config = dict(
    num_hidden_layers=17,
    hidden_size=256,
    n_experts=48,
    hidden_act='swiglu',
    balance_loss=0.000342,
    balance_bias=True,
    init_std_router=0.0156,
    tie_word_embeddings=False,
    train_tokens=512500000,
    dataset='wikipedia_en',
)
Below are experts of layer 14 (counted from 0) of a mixture-of-experts language model. Rows are named router (the router's row for the expert), gate (a neuron's input weights, with its number), up (a neuron's input weights, with its number), down (a neuron's output weights, with its number) and show model dimensions 32-63. Each number is 128 + 24 x the weight over its row's rms, rounded and kept within 0 to 255. Numbers have three digits each.
Before each expert's rows: a language model's description of what the expert responds to. This comes from a sample of Wikipedia text that the model never trained on.

# expert 16
It responds to: Mid-word Latinate pieces. Word-internal fragments of technical, medical and taxonomic terms, such as dysph-ag-ia, cornuc-op-ia, ae-ol-ian, Ac-aly-pha.
router:140084108146110120145112123112124101144146124148100169129150091152107101117114141148114132120120
gate0:184128073135072124081135165102141123115153134164163157136151155140135146151142119145125127123135
up0:151150113155148141175156112152127132119115147133083134104147128122137114124109150136118101159095
down0:140125117091132146162122110112090136155135133146084111137122149142093115101171154147118140126138
gate1:184139138117122119105186135093101055114122134147108125104126170135136122150133149124117124115139
up1:116151141128121126142126152139109099138135150144131123118136056123139139160155137102117140129167
down1:121142087149126123105120153162127103143143152142185172074198150172152123125114151155141149119133
gate2:118128138138115113110096102100113132141115092146098121118134099168082137099139087139129109105107
up2:141155116129091129143104151132128120128149153156076115160129143096123132095081144097141132090160
down2:111128162110139156142085137141138138126120132168126140180113124097139090112121133116108111088108
gate3:175147092135107177170149146087108106142114135165119108149116136134152111109157158102126149110098
up3:128136125129095178181155165127132099111126144135143134127131113137119158117113156165092148113124
down3:113141125143138144096163133144122167113123202129081138103134124142126123159114154145111127121126
gate4:102105170160144147106111104133135159111159109104152150105149104152141142133093158112119121130145
up4:132144091117133132130183161177144095137117136159158121157146162102131167124139130137158119105120
down4:137102139131165107107156154105147129099126106136123153146125120120074105101117121132136150122132
gate5:138101142162120125114150153094120157112162115127149122154138118106119111086112118104098098126143
up5:130107119153127109182130122119132193140157160074125120136120129099121113118128087111159142138123
down5:140095078147132150146144108102098133130148122109111150137129106136109085155135175138153161163103
gate6:145121151142145107151138104173071130096181206101119109132123101098077081159125113104115178120133
up6:163093105154121092176099131189147150108169146118126096151153107117078150135153177128129147133144
down6:112147153140117092099138158068146109124109112085084085149123150103131139073123115097111149136153
gate7:087131123175125113115113108126161151136123095104136113071120122129115122138176111130130151091156
up7:112131135136120149169161137153110146071120176147146140137149135101083102132093112135147135180149
down7:146124108105144134117118148127064156151133149130123148130188189110120176147116149142107145172151
gate8:144147138152173167137136125157123108111127139123119134133136121125141142129144152162110170132103
up8:098136149104126082122137145157157118121136130127137141129129151142139145146133140060088122119121
down8:103155100123132110127116127119133074134148110115155103117122125109125124111139117122142123152110
gate9:131111118114131114095132125167140077104158069177114121119076137111075175086147095104103110159132
up9:184084128124120128110139143095129123156091116172133101142148130158131146176167139126174089087099
down9:139113126119135142119148123177140123115116097139120165137082138125153118124145117148131137114127
gate10:112087076155114086073069179130129121150179116155144106164118173142082153096180126109132141095092
up10:135166134108112123131142125140141143127091138135115170131130108091169109177122105132132118146140
down10:144140170154178141142137105150121126132126131111114091108100128086198140141166142124114131153123
gate11:124171059157122121174115141132156150146173141137130087150081112121132116109164116137131150142158
up11:134119158121129109154100091107128105128124146123087158118127124164102081131075105127116134132166
down11:150129133159138109147080089130138125124131148126113135129134119142104127177085119106137139139117
gate12:146105107148151117107104129140090118126102069128109147145093081142113168147103142089110103137113
up12:142120152134118120136132120139132148126138166128137176128138134153115089095127118105116121077192
down12:146115094116135147124113144108164109119153105134110124146127147077134120134142133126120190125140
gate13:114081167154113099117130099131132124145177090118132152174107147139118151079131138119129140105137
up13:121113175139112161097148123085120168118095117133108133102165163125118120126112152136126132158118
down13:134069170087064121125163112119119124135121143160129179155139151133131168154110154138154145098126
gate14:132087128137112159115168119124124100126133106141117148137157128116138154072101118132168098115127
up14:138097111134104152117140121126132133111105125124077150138075126158147141139139139140130129158155
down14:126116134123129169107110171092150091143142124121126174164115109127148122117131121174142111138142
gate15:097140130153106103147131093133116132102171119093101089123107100175140134112152126109132110121129
up15:161111143145101128114114129128101110139099104135120136137120106170116108133149149127156099114112
down15:152122117086167113138090138130118096104148181116068122127115097130102123150127125090164103150105
gate16:113111130150147131112131146125109105179144120128166102076158109164148115095156125160093147109135
up16:158090145128113131148148163105147113127108105146082126139153140114113194131136097149147143081097
down16:131123146118152124181115144105094142169152110091127114091188160127107134121119158168102123131153
gate17:131131125138079112127102132142123128167125088135155167132132113082113125139122132185108140106111
up17:130153173168162078129116168111152108086114157171105128134123153108142119134116089099117150147142
down17:113131151131126107100138164110158129100127127177142108103101144129158130104086121131077132158115
gate18:148117117118095147151071118114120145096145135134135109131086136122132092106117117134120134177130
up18:123103153097121172133124136115115140112126149107125104100147086116115115110135087139154129179104
down18:143148132137134128091111125147114131115132134145147145143180150132130142133105101120099129131151

# expert 20
It responds to: Title words. Capitalized words and word pieces inside titles of songs, albums, films and shows, such as You, Love, Dream, He-aven, Wonder-ful.
router:141096130149091116143127110140138068101148154109121154106156115145117090131121123145092127135119
gate28:129118093119137156123150151122174097106143062097120086130164124154119150153137125101142090152146
up28:119132099119102153129156103113114127113132102112100124124147127105131089131156134129127105194112
down28:155124109097154177124106131111118125134142120120117124148131131165111151150143093125112099112124
gate29:098108150097145119112077103176112124131147124126119112121181115133122156128163130108128183136060
up29:120114137113112145102165146141146103129108163132171156136162133153119109108115124130106110125114
down29:149125134148128134116160083176078152089087133133122125126148113161140122133116172125106106170172
gate30:103179164143161104136117133117131130140182177103119114131138142119120119103143110110090112104112
up30:106188112154151085160134121171130160122102164140117139114100134147161107126141074143080072181148
down30:102153140130134145159110123141122162134109127158125132081146109128123123182105107110131097112120
gate31:148146143119132114161095165125090104108100117139139140125150151158137117122176092163117137133105
up31:136132116152139156145102100124140082135176161129149120109132132118140098159099132111128117099130
down31:136089119124112132112073195176131137135143140157129132086115124072092155175079133100135088198143
gate32:157124171093124161115152123133081106137139111140117154121137132114097121116137118088094154096141
up32:144122119125128131101125106121185152099155112110125117155060083161154122130101139127115102164128
down32:140102118130133118080078145146108096167150143138103152169118149144134124114111154127123097149159
gate33:106134123111125117087128140113140120148101145114123129104124127184111119158168140160101120130104
up33:129121107144102127117141123119151130133113167143138108159112174125137130126130156149091185151141
down33:135165141183173135164145082136103138135166105169166115134152123148162121141111117145169114109063
gate34:180153131112135122094153126120117109130095130107120113106171110152137112139155138123154149132080
up34:127155093124092151126086145116119152111112175112147163114089109094121154146169161165119138161143
down34:064105143108149102138155119106122125103143130173137149132113096126137150161108090144120112091080
gate35:149093115144082122119083104133142137103120122150127098129136044135108161078125107094100132163112
up35:139095133194149158077169140126135168120171125128138140104169182132108110134120101150144145075093
down35:111137150149121155155127133116138091145121124141125115110154125128083161089148110132154165123109
gate36:126132142139129102133148164149150157169128145094160117122130114127164129121169180150128105133118
up36:139098171079093105117142169106066140105160130084148136114089140150160141116103192118160139131119
down36:082122117118177141132083121130105155087150119120123156119151155140141107139113150113093101120133
gate37:143108127146157123111129128161154161145150151115124120090135170153100169113147173139119141112126
up37:128122100078149145151086143129117094154098113138077120105129119093138093103118141167165094079138
down37:133141127125112166086172090135152160119134141166129113101133148112133141132157145153153123117137
gate38:126114119130113125117102130187082144146115149123136157110124145138105106129144127134145118170089
up38:152073101134094113144148128175121148134141145096140155149158148106092149153124118142160157101089
down38:124122124160141152158086119110149164160151148050174159136108086104145162145169172091170125097109
gate39:124116093131143144125100136125180119165101119114129170143139131127104157113127139138144114087089
up39:097127119142172121126132162148181171109145138128101145109126124122068163119141115171091134124156
down39:110178116129123140137114123123142196130134136126147111108122111139122101134110148145142143115123
gate40:123141178134116175126174138150116114124087116111102118085125122136119153106158139110122158112136
up40:117106124126133084135119183148160121114166134099124113121109158152137130134130140144098143167140
down40:151125128121128122118120137129110109103124104163128135112098129145142128160101168107076111135138
gate41:091123118127115141145109133093112109166110112126062160112120131146156177145104162113097132147108
up41:145120136118158119135172147125157114080122136139138081128140135150139079131092104174164112131157
down41:150124146108163134130104110083149139119122111096134110116136085121113114148150075070139112145090
gate42:155112120129141152107112105144127132119121165122154124135167114103100147117118117148117171081155
up42:141153150104152132110112087092153139111125139101147182083097101146179112121112112098169204117160
down42:102088139117073121092132129140110150117156159141148131086101115166147117103147114118119121075123
gate43:122092136091079125134136116148109106118087140082110118123109158116140128147144133148155137132120
up43:110146136146102148113099170155092122138108120106153101088153123123130118158107102142079142187079
down43:184134150123146092190132099135106116103104134117169125148141179148196168127126168119121136120127
gate44:138120197168150125130187162132143154154129147129145154161128129150070147126133168132135155183084
up44:107190103143170160122132156116124101105118136169120087104120145121128093113090170128085131122143
down44:124099094132135113133098122145147117168096146113102134104124101073133135109088132126131128107120
gate45:120183120137166106136121161166121125115116163139101118147164165115144094154113119136139131173100
up45:126120123113143127122088087173140146142141127073164164118091103145084125118100121118163153133157
down45:160091149148140174141139141123125115093137120106111115137103113140104110118130121139106161124118
gate46:124095115148081115162143113147148122165183182140161146129058145138140139121130117107158146130119
up46:134142121132113145120112102151099124093156135156128074108073137110143084118127135152132106178134
down46:150140123141138141141136089096133150156156125148116112133122118105131116108130153125170121137096

# expert 44
It responds to: Word-initial Latinate prefixes. First pieces of long Latinate words, such as int-roduced, comp-ared, trans-, inc-, det-, exp-, usually after "the" or "a".
router:149112116139116087141071114129136112137163113126130149134134132143109106115143144151092120118136
gate0:164131131135070082128122116128142122173096173103148119174130117123119119111143124142099125149147
up0:096114170105136139154105129151071106084142126103131132118135142112151149135118172162132138158132
down0:120149121083152134174121140107105144088119130118162170141136120066111100134126093104188103168106
gate1:159150084156116143108123108125151071109163124137141093195110168132149146130163128107106119114161
up1:106155129121090125156120159143141085140116126125127109161172101122133145141128111123143137141122
down1:150133139094120092147095094115105121132117136079156143162140135104145157126143144121133157140130
gate2:114113140102168090150101129082178126120159144095106150129124171125116135147124146127131133105121
up2:122137122160116132108142127174100128155074152135151133157103113138160137150159117080152154160091
down2:109102098105149078124109152116166132142125137132155116095127143119131149123189161101126119164104
gate3:131157067151155133096110114115140114135127097117121137138115129174146106101098130168123141170141
up3:124142105134115153115133119155122123142128098122115117127086108144100126093106146167091117134139
down3:102146120152161153159154094145062120142111099096110148145136107158137125127128138109130112133127
gate4:108090125136122148126137156101169155144084145095143146098107133134107120134154164154080168086120
up4:089097140118103160159128125132116113135079131110098108111095119124107096164095144104119134113114
down4:166125130110109137114142117125149121137105084116110133106101159146107145136140136134124131119109
gate5:120133143140076126139140125167098143104142134123136129166131097170092124101140126114083091150120
up5:117157130110197147117117088151110154126133144128113092104126189139119131129105140130130121157128
down5:165163148133125143098127102117115145128146120100115145112075164128138170155107149094116127082102
gate6:141159161149109140116167143146132115152097111122119106166113129090108114109110146110072155129134
up6:127098091113154146117166127126146117125152102109117100141133117136111165121133105133116148133124
down6:144115136099120147130133097129123127175122098113148145119144123139033121155155147114121164110150
gate7:086182155138129147094141154150129061137114133135177158136107161162108100109113103134115090131109
up7:136133146153150134133130094098110108152155139130100086149116155101141107177135138100120112109104
down7:130137139161124104163084141075152101135150113169091121120130097135144095114106131117163123108131
gate8:120098106097160152101127153154093101127126130106122168158114084154154193124180133114092093131123
up8:076095152132094115126147158099129140113144118138113108156167139101147148102134142108126150112121
down8:160100105157105122086113140131157109148112128138111132143143136138132144141154107128132162125150
gate9:107088118129136112096146114146103144141155110126154142101128069127140132116101128130149121111100
up9:111130181145099118119194151145145101101073102114126137159135157126116082153117081143120137131145
down9:141110066120106134119121115110144191146124140068190129137113125105131074114146086110179125133117
gate10:104079146136118099146095136150115168133106140083139114094132085131091149120137129144106145070117
up10:101129130088118114139105150109139092075109072114139155116134122136104121171139119122151165159120
down10:122131081119134141184142123140145105128117117143107119169115124139142147103132149150127127083139
gate11:089133114134127097137116127148145113150143108079107145164186106118108154106155151125107176110127
up11:134130108153152134084163146133150123174133083138141124154156106133099162109160114157118123150165
down11:138127107161118121121146142162145083101106102104124112147114106125120160103156147095153164080142
gate12:086117084105106170111146062171117104139100171082155112172132093121139152119146141136095052097142
up12:128145137136120101111087123100130111147160164145129122124166133155117132162129146106130098151143
down12:113140139096113121119107109117154122128140131091161091129169137113113113143116135119144141085167
gate13:104121109113126162134132118126100148143081140148101139155115138139160130098171193146108124140146
up13:065126104123076157127172115146193105159140148143132138122089097113144152143096146131117108141093
down13:123139111097137149110124114141186152177151117156189118126089099130165155121096153100158110133101
gate14:161108104143125145150109116117182121131171127134129107141113079153122147104115152154125138123132
up14:111098136122109181130117130150130144070134144148119145112110129101154134134132117145080075137164
down14:125136135128142128120140100136093162123168127103156108145129128116123115119152157091095145106147
gate15:079108191135141103161129151104123080161116127138134122117140127144136147124135139111147153161126
up15:147171100129092155147147087117116200135144108116080127117146122114105104122092106109104110136119
down15:135119104129126130109116136134116155138155109184134113131148107122101115138124129164103162160143
gate16:108124145130163102119134139137143115126153127094118147165072119129139158147112097098134152137147
up16:126114168120097154113095132155131169114139127160117108099138137143090136148168146163117130120121
down16:126146167113150165123171098129090136132164096107137152109124139160133128129128143135110121138162
gate17:091158151130141097158075156140146149143126124138101076140152147123128083122106134101132120155140
up17:163143183121149133121111080080121124081122128091109181100092146158138145110130127176129117113102
down17:110113174164119106149147094160131094132151123138105143131152136116122150086144125158114134121151
gate18:122139144148132058111185102150108106149113154166153161105117137127104157129131098154144151130106
up18:140093133146136088121145120116131133151117123179130182140113116120101075098113105124122151120154
down18:134084097110129080135169134111141076115115161145158133113208171160125157123113104130141166149145

# expert 33
It responds to: Military and national names. Ordinal suffixes and words inside official, military or national names, such as 43rd Infantry, Army, Federal, United States, Ottoman.
router:142123101148133076139094133114141117131163128116122123125135123139127107122111116134100113089125
gate0:134139138214137130143111135132126134149126084138158148161092126151149169137127139094137099086075
up0:163133135140105131132121126084114101165140102099142120119153130104161166147123119131123159143103
down0:126156124118091108149081145135116184130106148162140134093102114140141110158171103148150113118105
gate1:135103151160149130119144117105116123112131146093124107133109133129106140123136123156081111126151
up1:044146120135148145124164094151135116149104132118166141141114114117115109134138112086127086125136
down1:138093107056149107106129140148100124137152137115129117151114137134184139155132142143087130130126
gate2:150120129160125109142101117106099131098143129078110129098130146131141145119117119156067163115113
up2:132116109109164155092120161117120149137142112132158148120133150142136156135087135099108138120112
down2:124144127123128125127103119136118168172116146108132097103131132095167099131113133164105161128117
gate3:177134068174115112135100142139131098110152119133139122160132127119133114104131127162117127101149
up3:135144141117102105121143150114112117188102137101159138126155134121089109140149108123149154123101
down3:134132208187148171136149139129142128127131129131148128113165130110144138170102162133091101127143
gate4:120154142146144163090109105147133146108113078176116127162133131178078141125086098135117128103100
up4:144105156116140129148156117107122127134136150097111113098120131086137122136141142133166143114170
down4:086149068122119139124112112125151126093134157126137105141096105099137082103155129110156141158160
gate5:138139158085142122112103157114142124121159127089148069128108146170126107092135164183134114149143
up5:166122122173142098131104180119152116150126086104123162168123131131151133133162134124096169117130
down5:148117117103102126132146095082138134110098068085095146146112136131212140083107127139134163145141
gate6:129171151120138118140094133161097131161106153138149150176147124136153121151122118122120110116136
up6:159157074134144146130113139130119148113106093149102115083142106129106093117094128142107119133130
down6:087119132126159103159173105099147098121136064138123145113164116110139152121128128135105123132119
gate7:147104124138104099128102117116124095144157149092143083144124152123146110162171159095117110096151
up7:117142143168100092115143143124152116175171149141115090118078163127161160109135129104130082144117
down7:136122142085113141072131159151115141120096129095153135125086110121140079129138173148118083142177
gate8:154169121129139173116076130085107136090161136130079121109166121095159156117091108136142123145111
up8:088088124101103178169129115136149145125124094171121153144149111161092141115173133136095111070160
down8:109132102131104120143157104119141123120152127140145121131096108095079107124109105122150114178117
gate9:118139115183145166141075117122125128147147118124133122104131124103105118142140083190141148132108
up9:145116114116132169168136123134145107100106156100100144134108115142121129106179113138139141132119
down9:152121124084170141106127107116147168162125176153104102145136099158146166184103149136109117129195
gate10:116098111169125107122107118117174157107150122104134143138162114148165113134144083127097113113125
up10:140118138144151107143140136130131182169086094104103123103130135152099164147111099118119140105131
down10:086128163190103161154146158088130128144137122133155169142133133116130116136106112135143161189113
gate11:083057104130114112112109121145126112126139121155087108087105151154172107084138159187111087092147
up11:135097097133128131079169139117106141125168118116109109094104134121150117149168136151118140128143
down11:077115134129156136117117165147142120108121106089112125162048114111139127114132126118147114116129
gate12:124157126127135140112074109153124110102168161134138090145136099129117123113108094150111132071127
up12:146158113124124080134150126104125150066168105123130095098131116131110144156107102092076181182087
down12:134131130161102145180127140117137143107131116152126092129142136151110120141122133084197150144095
gate13:136120134125146136117122137111121140121131125095142081111159124085138070155122138143170157137165
up13:109136132195104133135088122114153142130132113117109125113134082110147114081112130143148101116144
down13:064117099128113133098140106118144162147127127118121108127121090144137137130111079124132124095165
gate14:135147131177144077144089138116148118118134128161121120161093067118110120133101080113126153054106
up14:107128114110147121117078120087122149071157123152132084118127127109159182115088109115145120148160
down14:151092130132094165151113097139128152118128107119141104145128112107128138117145129107194089162123
gate15:115133132119123123098144115081116090124115122161142148113087108115104093126130101140166126093136
up15:135165113126141151139129107100122130135084135136152130110119128108086071149092080144188146112170
down15:121117123186127139115131131108145128125117130100174127092098142109149164139126134101128140095133
gate16:145122115163158106124114126091136133165112153128106106122118151080113113095077107173132124147106
up16:193162134110066121089130122128093094092138144139097154103142094130199156146162175090163142124112
down16:171143151098143122107159112155073109132096128129095126157124142113181117153134107105084118179148
gate17:086097104171159093111137153155165139166076164141142157167091087146137096138109137161138116130118
up17:112044106150128104107123150179165145143141138143173110149126118123131082140108146131154112123162
down17:126066124142124141150118117175129158129136139142084109110104122154124117138131162132135105162143
gate18:155133112112171159113134129174123118118087126128150164143114148122117139144090132123162130124084
up18:179119103130125137092087124135111136090122118146139127119137179119121167118086138125140074140139
down18:144151145158145111126142126107083099131129131160162125118126180143117117058135144093145173171137

# expert 6
It responds to: Place-name pieces. Pieces of place and institution names like -ville, -boro, Lake, Park, University, plus paragraph breaks ending lists of villages or venues.
router:182146150164115072133111116142130084102143109161125146134111106153153076120108117129132109138101
gate28:111107139133103141169124146105153115102140141115148127141146101142128151092136164176163143109083
up28:138150150136143132110161137110149155141107140114101161137125142131105130105098112121089080128159
down28:128168108110133109156092096134141147107130127139092160121151120159156164131102100112134127096125
gate29:172129142140093125113147150096091084064149109171128128146089141137113148148117125118132112160113
up29:119140144139170110127121127139132167127094111134133112123149120130155117114151148125115140153117
down29:110221147139142140121163135196141154108099093153138103129161122138115120121131118090104155145119
gate30:185121088135119109117157167141101121143114148168107130135105108164119138083104077128117107134111
up30:126175138162141123135133146121124127160161115064158155094116132111121098093122135169105117136136
down30:130141154104079148103101141139142144106140109083134099114120150096108164091092113154100142130156
gate31:145145109167127136157049112150129112143160177144136130132135101124123181087124129104131139114132
up31:149129127131125139132140152129143137125096159111138139110112140151112113145136141108134114133092
down31:130150108125074166090088129106120149109138144124136140160064104131171147137116152160123117110127
gate32:146086110156165114142084136155131136102184136109141142156139141153140106155118158126149135131153
up32:141160126104110136115148075135132094131082124158155113139129092147132150135175100108126099101162
down32:153133135168082107102152134169112094149124199103128144087138121130103103115128093141132110164140
gate33:157102072127152124160149124181126112120104166113144191126144135121130102108146154174114125109093
up33:132121086154084114188154114139138106105142142123113138117131147133137084097109134128168132118090
down33:150159117157139148134087086155068127145127165106135152144149140134146162172124194156145101154125
gate34:148132136151155104107117118098118111134101140153188140135088105179115165116113096120158145117142
up34:135155142146109109109142159140128098134120109119132139139139127187140172162133117153157179127091
down34:156108093137143083116168125121130122122098127123114128139103095143132134145112126117090120126116
gate35:184068105138101118152126138158139120140183134135146109178088133119154147112111151140154129102067
up35:127124125084153105085135145136106172130112091140067107106117109137137159102179104116129144142128
down35:142161149143134131123088138167139169115117110085121148179122112104132103105167107168141141159119
gate36:146150129127157100139093131136125132119117111144112148153137101061134108131114131120139106129116
up36:136123120131108124119139117137096132120073164154158097142131131124132102115100096110145120140138
down36:110171144150136123115186135135107130129116132132112163149089147123103079158151110117182117149159
gate37:161127129103148157127183174145088100115144142104134120120116084099136115132080167175148072145085
up37:099124144117123142103193155124120104113120102072093131137096143106139112084110175168136090116098
down37:147129165116157139085062140135133183122138128091094134121135112111149088152151131104117146163146
gate38:148135115132076130110156102148100099139150110082150148161070085174148131137164140156133121117131
up38:111123065127126126090151111128108112101107105128144141164159173128132102073084128130153134161120
down38:116162128138103118181125144145136115131150134143126093135130126139149137115098154095117120150130
gate39:134155087139129125152119135126127145156143104131126138127146145104106185142098109100124174148096
up39:114175115178125141106119156160125169110164131131139164163093124103163140167120147100111120103123
down39:141168068125132112140111144121151140145131139136139120107103101143191127120104145133139140106126
gate40:133124146116122122154160126099119133096113132133115059116142118127124131100129108138099125134141
up40:129105142128111136128116139104153123152107176116100193128144143140107108115127122116192095104111
down40:121170113150144124126130127101062134148183127176091157131132140125100101117132136134145131139106
gate41:090159114169079194156128121152132130115116066128125115111123128144115123072160093153102143096148
up41:125122116156116075144154093095145094152120174108114122157164141092149165174166146086113081137164
down41:111112121126112140146139100132139134132151137152112167120077067127158195165146156137097168098143
gate42:110140151121138158110122139149122118107093107134118134175128110151140159121122149123133091113146
up42:127117136126138108125112108128181120129112175169098157149078111125099124135161129084116138077095
down42:154119113106116115106115119101112109108125134165149142146128129162143127163168127147094102126155
gate43:149136174124101102123122180156112088128127156133104122145145134159156150106086128129160118159096
up43:134072124110124160109112151125161154128108147105173107102170109087083131112130116125111126114142
down43:149180182119128096141143156148073081112144116148152074123177108112156152135082110124140122120120
gate44:125151117144166091133121109106146078123112136103157121138124131156141073108137081152108158132162
up44:123136131137121123166108146159101170101176120113059151162139110097091163146149171131145110147078
down44:114100106118129144127103127147141132127129156117082108114115111122149140085117100137145127075119
gate45:134153139117122162096121113183172166119152147092119123127083140139138113107139094147119131171131
up45:113119113056085136134157104106193143151090150099106146136120143127139176138150097139145140114121
down45:088098115106126110128115164112132179133137150130064123102124115116097089108113099148152102083126
gate46:143108160105129155127131130157135155100114111125131094151136121185132130176121112152103186123151
up46:146100145094155130161116149147132153114122074138119074142141107186112122161086132149111164143141
down46:106126122148153130161170143141139117130096121172107120110140129098137118072120111089124138158105

# expert 39
It responds to: Surname first pieces. Opening piece of a surname after a first name, such as Hand-anović, Cost-er, Sch, Berg, Smith, common in rosters and tables.
router:193146130168138127153120087104142111120115113152098163144150138150114110090126085131090109133130
gate0:135119115130139079106138172111133083107160135126147137147109131147188147192128164104114114150120
up0:168109128072127117104107138129155103106154119103165141111146160096171097120095115120105127079136
down0:078157140182147163120123127107161124145129181148168145157118091126146143141146170167138153134132
gate1:134104111126178159151117177154160135144125123095139108146150117104130170100172114129171159148101
up1:126151126167163128112138111105148119136122171144110159115144158128158131117147148137164086130146
down1:145127126141075119127138116115142120121097138089108133128155121135138114141115094141137143134126
gate2:130171128125108142113178135127129142105139142141169172133132130126129143134121091090150112159135
up2:117151121081133143067137134096177122163116127148121126116127088100134133118145101112127107147136
down2:108108136131162141117130145120157133117117111155123160165135132111188167114157134163118113179138
gate3:140147140102087153129111145162140116142120092121106139157124150142142129168180100149145162145134
up3:157170143150089154174098119092143153103111123097123145124110153097121115108129123107073113112160
down3:117104152125126076113149205139139107179164151167149129108141121142101111120136114131156109099112
gate4:142147144105139149120082094108114135095099094116113128138089101108159129125108158109116149138132
up4:136100167092120156143135113140079153152133153103193125109109086148123088097105084155133103155130
down4:124050147136106137108128116155127111142115091150115127141120099173115148148099137164118077108135
gate5:148112135169147152175069173158124173107143111119087137131123148156094135145084116148098125117115
up5:199140153137146171189151153153079123160156153128100141168115160153068117151119139138133124114137
down5:135163150152164127150158100184149122127070147144047122116144103125091123116149120115135171118112
gate6:154121131187098154109139112109150109106132123116175137142095114142134152111130135139107073154116
up6:135109129153074159098134126128139101130123122174147148140071100127128129132064096140151094137140
down6:118084126072111113107125169110146078120094139101115154105103170139170124127138152146091096153147
gate7:143138113138126115168113157138128098138090151142116085109108088168067097104096088144160136128137
up7:101115127141122136110127162136123090083115121103146120161148128153176169141156144092138110124114
down7:106156125125090143158127142172116138097162120153077125111163158165049120071071113165142101126134
gate8:131124137147097122139081133155101111102136120129071098148127132134123124102127094139136123146122
up8:092137135169092121148154126132127157109135164123150110130142104117114097116166154143129139076109
down8:122103100194158108141160125097088114134155126093113130133175095136094118098095089132170117065115
gate9:121139128107127106102135124153131137101123131124128101131147150121135130119123151115105086116111
up9:153103117139129117152096143114140116160152156121129144147159109131104129154142112144146136123119
down9:125157136170130110144148103100114099118150135197143160140118123101164098105131110153145145183116
gate10:164110162109151135150150162156170119118096067145083134132089105163110136146152132107105092123131
up10:135130139129144120114116135143147123119142118132148100125109111137117135092093117116095115147121
down10:154119131124147156122116122114128131157130082096099136184085082143111103116084125122142106133133
gate11:140152168125120124158139081137121135128130148112160141149074126143117097124087128127081112121106
up11:188168118107111107141177130126100146110085119126139099149115139172069097128134083124079065116119
down11:152121095126163142130101133129127165146122100123096132113100117122109146192142106177134105114178
gate12:156091177145124079122143163118157130107142122150138090121124137148134113143165122132181138098118
up12:144159067122099124157065097135144134121143163127058129165126135115122123163108157079100157116125
down12:103175136107080105162111121135128164145117138116106122157175089129118085134129126121102117100116
gate13:129165124176108107141099118175160151107158139121119156121086096125114156115162117125136145117141
up13:184132115175134139125110102117160126124130122091118129151120160121171115076131090125117068156111
down13:099115126149142117159139147160135082125148156071138132117098116131161090075152148126107097115149
gate14:121148102164113167127076114119123144112141130102110121174182062095121150079170117128127139170135
up14:106121141099146122124170125099107080145140157153153131103103132137122139139122119133116107107100
down14:139161184164108136142148137093133121124150087131138131093130137140161129109125093120142111046138
gate15:111121113108105153128149113142139163118115106103132099109110119101113112138134122133127077141128
up15:031143120109135181135085115175096104182141148098131176110162111094143140162184156095139114094107
down15:097111120145126141094125126189092139085135160088112127144139099094150117165099103157115111152134
gate16:112153128152125100180130096149124182150144113123074137134103138136113132068112097147128141115128
up16:111093136085120157120120128108122116139099141110178173159115141101111129111129138165153118130123
down16:133180117175113145137109144096152168123131152175137124138145073123097156124144107111122120150152
gate17:147138125168128127114141120138128130097122116112102148141116156119136137150160151112124127161140
up17:161120141126066153153138108156116128129097115094118166135113173147140123147094102138101123185122
down17:148157136139098111146104162105132118122125150111095122156101128130131104135140071113122161091095
gate18:136131141137124119136134140098080102115191119142139123123139131154116123098121129086111119071096
up18:132107120164161111160118150121171152152122099123122127161109108145073102123127121122107160151129
down18:139154098187101154145129099108138134129119106148113160148132149100089116096151130118099102126140